Experts of a small language model.
Training: a variant of Muon for the experts, 4536 steps.
Below are experts of layer 5 (counted from 0) of a mixture-of-experts language model. Rows are named router (the router's row for the expert), down (a neuron's output weights, with its number) and show model dimensions 0-63. Each number is 128 + 24 x the weight over its row's rms, rounded and kept within 0 to 255. Numbers have three digits each.
After each expert's rows: a language model's description of what the expert responds to. This comes from a sample of Wikipedia text that the model never trained on.

# expert 27
router:118117138131065154158119155125087119130083137119113127089096141123110121127126127136175127097101131182109110157165160081187179157113137094142125147136115110118125183091142138166132102132147155
down0:100128122134114111121176078112123156164111143154129134109103162121156137185159172117136154164108132113138179131130116149133125095130128127148129164116092130124112119133131166161089123122151132
down1:108142118157147096176086153096082110134145195120155121110162145180164141144172175139154132134120137133104149117122130140125135111136105089138101113119121146125147070156143128154102099141074137
down2:153129124142143111143091150103127135151150166121137134111088125107162154102162147119130120148121120129152144119108114092132119152188098108125147161098103115115117159122126142081084163118140095
down3:158115122131121119174132100107102113130122127147110124135150100140157133129110122150083140105104089093141113156120128145168129060149124164096134143156114127144150166181126154138068162133129120
What it handles: Sentence-final periods, including ". and )., and the line break right after a section heading like ==Career==.

# expert 37
router:109125112130082125090110139165178130117116155143087132096136096172135159148142115156109140154082131129093131100109109104145123129085162149133095117114178113069112136145145113086191157160117120
down0:109097096137093077148125156122138092072125119095116124125121126129126161182098164133092168096088139113160113109088103156136158112130153111132136154115126143125172130121107117173142109170072120
down1:108152121112096110107128126202156162100153102177137117145135156151119140174123105137129119169098172135132128101161110112118139164122124137142121184069120140104127125121099125134169119150139121
down2:123140138141112108126118121182142160104107122131215112149101117107154110127141086140146098116080118090122108121111094091124111159119134144127151138150137103109154086140148108107132159140151124
down3:118148136117111152146152141173125152125086125119129095124148121112119081072110111116120141110143113169106066167145147099159099128122125130120137122078143119166115098177127132120126101131139119
What it handles: Commas after words and numbers, in lists, between place names, in dates and thousands, such as Dalton, Georgia and January 23, 1873.

# expert 44
router:154134121122139142134142161131141149108086116126097128112058132142136137137121153148147157108126125139144170139139123107131104162155203140142110159176134110083132112178108113127146113111061136
down0:104105114177085166141138120139135095122120110121114115145157146110123115106150126123101131145137146113135089130100158113093141098167118128149130128172113100130097152147139184128115154142117165
down1:143159114107156137108126105118093130084155172108113083104130103148146155144146114138123100149159133115106125161153129120142110159117094158146085108130159128087104166117144162124137150130118139
down2:096137149138103151150133125179120100132131141113102100133118125174126148089102121115145108113074135100097125132120163103110143108101163106159097131104174096130128103156122134122128132077084111
down3:101129153116115124105122106154073180089135178190112116146119106104143149148140133131134146183109123137148102115163125102098178149119137126158168117156117122158140109162126134114125158120106132
What it handles: Single digits inside longer numbers such as coordinates, percentages, populations and vote counts, as in 41.26278°N, 21.3%, 14,400.

# expert 38
router:145143126127117086142117109143118129128124149109132106135167150133140136144132106160110131146105140169153130154098085137137156157136124145102116145177149137125129119123115089076138108147131110
down0:117103120133131149126127096104117101140145103127113121137115145110119107132143084133160105133114134150141120168124137153092149153128149130138150145122075093110141081129171139166121172142167144
down1:146148170107175188109190194171124144105143125140144111100135139101108099112140141123102165123138112083120146113102114178101125113133129133121138142148101114115123092140144130122181144130125131
down2:128110071124144166128117110127179125104144119106146104137089102127125080120101150176151155150133137114152090100113199130111131145105180116152072108143169105126164149140111131139073153126098135
down3:121124142151128140158146132129125140128099120131138162096126116126142129100103084149134132109114137127105110135164159134151103168106157133089119146126153143080094128175125089158095128132164157
What it handles: The prepositions in and of, plus into, within, throughout, across, as in Historic Sites of Japan and raised in.

# expert 60
router:069124126121071112128132122101150134061094140100120078098145136134117133142129116114152122147107149139136112142140092147145116120124154134072117157141135118140131143121146124115143110113110189
down0:125097094164177107174074105131101109102126147097140105147145147138115094146130088125183115109145133158153125120154106087125117101130114121151142153112165152133165085131144116116074165132131123
down1:115111135120149134136115106192160118125113092143155137131153144144141145145129115103161141121142135110122113143127109152160104146099156114154167104152092139175136145078122069114065106081130151
down2:083093127137125100114126103072114145140148132107140090128154112151158170141112164139147140134120099131123139146098130141080121130076079102127158098118129156151141131116118157109103133110139105
down3:111111105131112155124111137070127178113133129129089101163123107128115120131096091117135138142146106072147167126138123125163097111164133147144124099155103131120146111191127123153173140134160155
What it handles: Space tokens and dashes before years and numbers, often after in, dates or table bars, as in "in 1997", "March 2014", 1887–.

# expert 36
router:064092114138125133142089127138161186076089116131147151124127147145154142152147151160113177092119153154139109177132083141125129128166122102150135162145132136128132154101116088135161117128136145
down0:170146132172138091107127144115119109138125126133153114175131076148135112152116137109058099122101130099147073130128135126161164113145118138123171120162123118121154186128142126069097149111157119
down1:119121067138103161147109151168159176122097138152157123097129129085171087128124177127137127115121137139113119104100084124133135104102143114088174134179134071160102146144140104124111129120123114
down2:184120113132118096123104112113137179137187063097153140113120110149115123114110147116110140121144148114136114135130176142162137142129121116133102084052165126172118123144120158147177117111133147
down3:166154137162154110116139113127109121150109154154140122149120140141113139164130136109127115118119141120147122131163172099127114127153145102116117113150109144131154119119175127126162128095160163
What it handles: Line breaks ending table rows, separators, headings and paragraphs, especially after |---|---| rows, plus heading = marks.

# expert 56
router:119125143144137107139130136115133138089114097154132101094128125131107116176101081171147119170117141112131112115131131070186153129142175094131121157133161193129130121132142116154116144155095116
down0:134144111120097137145147144107108118138133094155098172108115171151114119141103117113138136113127138100147165103101148130135081105136130142158168159166160116138141143130084102165170111125156154
down1:151146110104144081114108154089090135119132106137136157166131091095115179142142108131121117099155161113116128131168155130109089152079116098135122111103080165112138130141134132136159130124109110
down2:085112088134135129100137112142153152128137134140125116127103114100128131178165157104155112123113128146158150145124107122119150146140105118174140110100132137152121151169118146125163096131106146
down3:174120121139118175150158083161191123115113103132122133121079111135111145121121119142143110136114100126145117143163150125090116137118136146092157152146087152147104081150113127089140142099156124
What it handles: List dashes, table pipes and heading equals signs at line start in infoboxes and lists, plus title words called, named, entitled.

# expert 45
router:123101130145127111108113107137171184124116078152122099136145121132132151133139152121142162119071152156127114124123128126130125129111204104109136141135127112095137166140129064113135107105104169
down0:153109114147125171118118123087097104144144091166101134135110160089130114137099102112126138085091137117173105139152122097121122090132151153104148116094181124119170114171162105152126109098143099
down1:144144129129116113139173121149131118107147120089162110102124153119108169122119146098102141082124115069170156101128118115150140125111115143175154129144136168124109099074148092145086131149116133
down2:117114161134164148132123117054134118096170139158116105164118178076117155129166106161137161151109130065120165149139158134129123089126141140120102133170145140136143134090128133131149110162121125
down3:109153141143104099148108088108138073132102159095121111157110095098161135115160130145117127127109119102085155107136122121090102130089136134165132150098152120133138158119129111080155126101153125
What it handles: Opening parentheses and brackets before abbreviations, years or notes, as in (BBL), (loan), (2019), plus capitals starting codes like MCH.

# expert 22
router:116157121167101136095128101134151106093120089148129148111118130137144133194101077146102167101124146134112175142118153099140159125094147098115115160091137115170172171123129119131186131156121124
down0:122147151123116159130129108181121118103085147129175140137103126141166106108118089158130124121128130095087114075138153142124157126109138094147143123119063151099140110112092138150126121156213143
down1:116160111123124159178144108119106133174143147100142120131159136095129118121104140117123101155134075100122171072133117136157097147133140138112087139128096087140122141126154113125162167153122109
down2:114070133109131126111105120160144131146125096123119130167113121143100160125168096131109118098130123114131086152110210123099131109152095129168143121151133089126103146135162143152164176145082109
down3:130142148108127105127132128100116108128120106110133127144129100168153154111117112152144086108104135127125104131176172136113134127128131117081114096094111135145139144134101141143127159111121115
What it handles: Words and line breaks in wiki section headings, table headers and list labels, such as Career, Personal life, See also, Standings, Length.

# expert 34
router:098129128090130121151148146139124135082118115135127096121109126165150098128125137146137151103084100154156141160157132083109115140123149138130115130131166135129149113134141138136160138113106158
down0:140141105175092150146113171090150135161117098126085131127116109126151090149131143138170101092153108149099140115108135104141136124126133137170111148149127171145156102115128114170156138094097113
down1:138169111124137092150141161121114117129127137101126125146154101140150142114119155110151112161149126132115093143157120115092152148126146144098118124103170117123120148104090162147137119118072161
down2:122080126130116162140125128151107127111141142139152101142119148066148101110111102160145132133148113139112118113189123126148133119093137151119069125138091151133143106138124108096139105098119109
down3:160139139154153171142120150165141117141153150127110140136154142116080122164113116104085115135127168128092151190141091135136092126127144091147133095115117103132122133126117151126114169092143136
What it handles: Prepositions following a verb or participle, such as by, for, as, with, via, under, plus the piece al in also, dual, quality.

# expert 47
router:112091163135129114172114125085110126125063120144124096104087093133145115173095124132168158144108138127138124206096126105117133132118162130161136160121115167130148201134128055143132154121126157
down0:137143126139172134069114109144140139127116151104104168137105158120122138135110112133159173127107125100098144133158113131149136137100128118188140108174106154056144165098148129134129143122155123
down1:077158084096099127127142130115114097134110138165133132139104141151100117129109128157136167100133120095103147152108154125117102149087102155140104097081110114128134112117146124164175106133176175
down2:116092100175123120137135166137116162136145116124158160091176138119133119150072162128163122140141128139165155135145114095139151148154123118137117085093125155151167170122103152121106146140088124
down3:095104128163129160115131127116114102152157151116133066174121136135117130125114049125151116159111092120075129136112126111135091113078158168149095114146080153119143123125103135122121178098161101
What it handles: Wikipedia heading markers == and ===, infobox field words like Basin size, Preceded by, and common nouns such as view, term, platform.

# expert 12
router:104115146163101139139091133144121148113089116134123143119120126176160118145121125135152163111104126122091128121147112109135089158123144130129096163137151147105148196090127087122128124146086153
down0:125142139125146110139128174125114082098114142140129131118130103165141094106150117149153102098118141123144107154164124114139150099113139126139123094141151115143100092072138123159128157146180097
down1:145111146158137144103071128109188142144127105112139130118103117135170175126122131156140126120120127094160110131097135149119090154137136154108094151084135141084145152108173183142123118127147106
down2:125099124132114124110088109109154122135103123129160133106112093139108139127175155139085126121109136134161150117119104105130181137118132114139127139179127105131111103161111122134148134103180121
down3:153091161100094162151111072118109130168110118096118097127132158132148116126132155136146135158143143153141124133126170150136104126089088146101125118132145092130150137126157133146148144171092177
What it handles: Standalone space tokens, mostly before digits in tables, identifiers and codes, as in PubChem CID, Chr 12, WR 26.

# expert 62
router:114103125161088111154127136135127166125123145124105101134123093113135107163145124165165186108078129153138167136125093127154149149090144093095104147147105147141135151157139066126115126144125105
down0:158145132081102137107138142113142111130124123101091177141115160119103150101087073176135088129164093165144106115134152151133098162166162128097162100134153125125168123111139134110153139125134139
down1:116121133151122056139110145166101114119130148186136145141146133070079146133129170137139092088116119110137136140123108104104103122133097109138148116170109131160124139127100135129099125105108169
down2:111132128138077079105141092129116123137146167133116104072173112123139187079125158116149122148172111129140115161119123183103142109156126097165123152139141118156113104133142103101095115151103110
down3:154103138112178181106160123109138114130164150124078179132112119158095109123158136143119136130134161137127128149155150117122129164129119107146137117084150110108163113158127158100193130126119155
What it handles: Periods ending sentences before a line break or a new sentence, plus periods inside decimals and abbreviations such as U.S., W. M.

# expert 25
router:069145111139136111133131112105128182147104147133081131131084081136128082188148098161126132128133125146128094123156132074139149154155186154148100146147111151109142138106139110121151112116136145
down0:082173137164101173136126136146142088127137117182131113137126109116140133106133151142118135150149120151117145124126125136108131111140148157119099056148108100144110124156129163188132117149122140
down1:150132138151103154168124159131136103083106109110137137168145124126169159161082100149155150134120138132141118116088200136121124132134162148146118138144076142102099076163103116143118120123108125
down2:138135157131140176093128192158118173105152165132156098162125130118049145111119090154135162144126092126104126142109103183141149127118128106136139130194156128113108144072083119131122121142137102
down3:107154150118120154106096142125148125118130129102131125166149120124117120143152105109124142107121121115120121139120102117134119070125126108156150136119111132124124107095156104156127127101131133
What it handles: Digits after the first one in measurements, areas, times and statistics, plus number words like million, hundred, thousand.

# expert 7
router:149140140150104139171160138130124158070118092134128119101092089139081112140131137144129115113102157165135113176135075125112141100121121134112136120150110101131151116094127112120187150162101163
down0:144105109150139110151105124103129139114164119108083152122151146120139104147155065116110162107143115138125163120115154098149131119122117118113106162123152073147102149134155108106100149098118132
down1:130144155094105097092148076178145136145117133149175134094105136094139141124130109174084139165120110137088104122095078125158125118119090142109137110112139103117125138163121108122158139139149139
down2:136116116113127145158153089137117117153127147084126128111120137109121093110095149160149121131143147123135103128117091172144117122124098145155148094134129148151100124142111139130111106175115127
down3:171132168110149092123131175132134146104100130144150162128122116104181091124094106124142147113129143099162114152084170151141119133137182153105091084121185153148108072145100139099134126182099127
What it handles: Prepositions introducing places, times or sources after a verb or noun in biographies and histories, such as from, at, on, during.

# expert 49
router:112101091145119105150114139122161196086119143149107135131129097137162113172129156108114162133070134140100105129109132115126121103155167104136135175136128123099123158139098084130124115111099156
down0:133143133122144117109147120174122146135126141134115101145130146079117165137148149095068112181119098115139104089115110151116067131126148129093166125133120173163132123133125137148108106131134161
down1:128152136155118126101106122141149134155104110148183148105128145118084105108126096149125111141137140121145119156117144143134190146147133138105139153118108099146117131177094124115136129094133101
down2:109135089104101108081149116129130146129141133090118137138185132137156094120101140135120106101140143146100113106163094170110140171128124109090122107116147117138111140125136108120138101165114160
down3:155118109092131129128126140145125101128159134204150131123110147128095168119110117105141121093090132107161106126151157121146117160126154118090146081102124152107139143131106125135177129126129159
What it handles: Opening parentheses, quotation marks and brackets before qualifiers, plus degree, minute, dollar signs and LaTeX braces in coordinates and formulas.

# expert 6
router:135100121158091115126114119117093146079121156117130114089112094133114154148094152125131120089120155169116156146084131145159201150101092164097111132143162173139177129126159114102146131129093128
down0:115109141115145153118091143093090129127110125173106064165081095124103137139170153138157131119170111121131148065089106133116161146158124102127098145103131121145132140147145149097105120117138117
down1:095181139128132106091144137146128152117129113144119088113133117068135122159135134123106122127118175137146119117113153184092131094150121145147143121158157161125134115121147123156111107128104146
down2:128112073152154177112134102175110129086131138125111114118088154154115134135138110110120159123121131083103153152142128124153125162108154130106103158096099146097165198108133169136149176115140157
down3:144129108140151092130178118131063152124110124154131133108143111162102156127094094126118151152130189124115153158148168101147130129116163149075112135136166086134128119119165126125120155097099145
What it handles: Month names in dates, after "in", "from", "on" or a day number, as in May 1996, 30 May 1967, 22 August.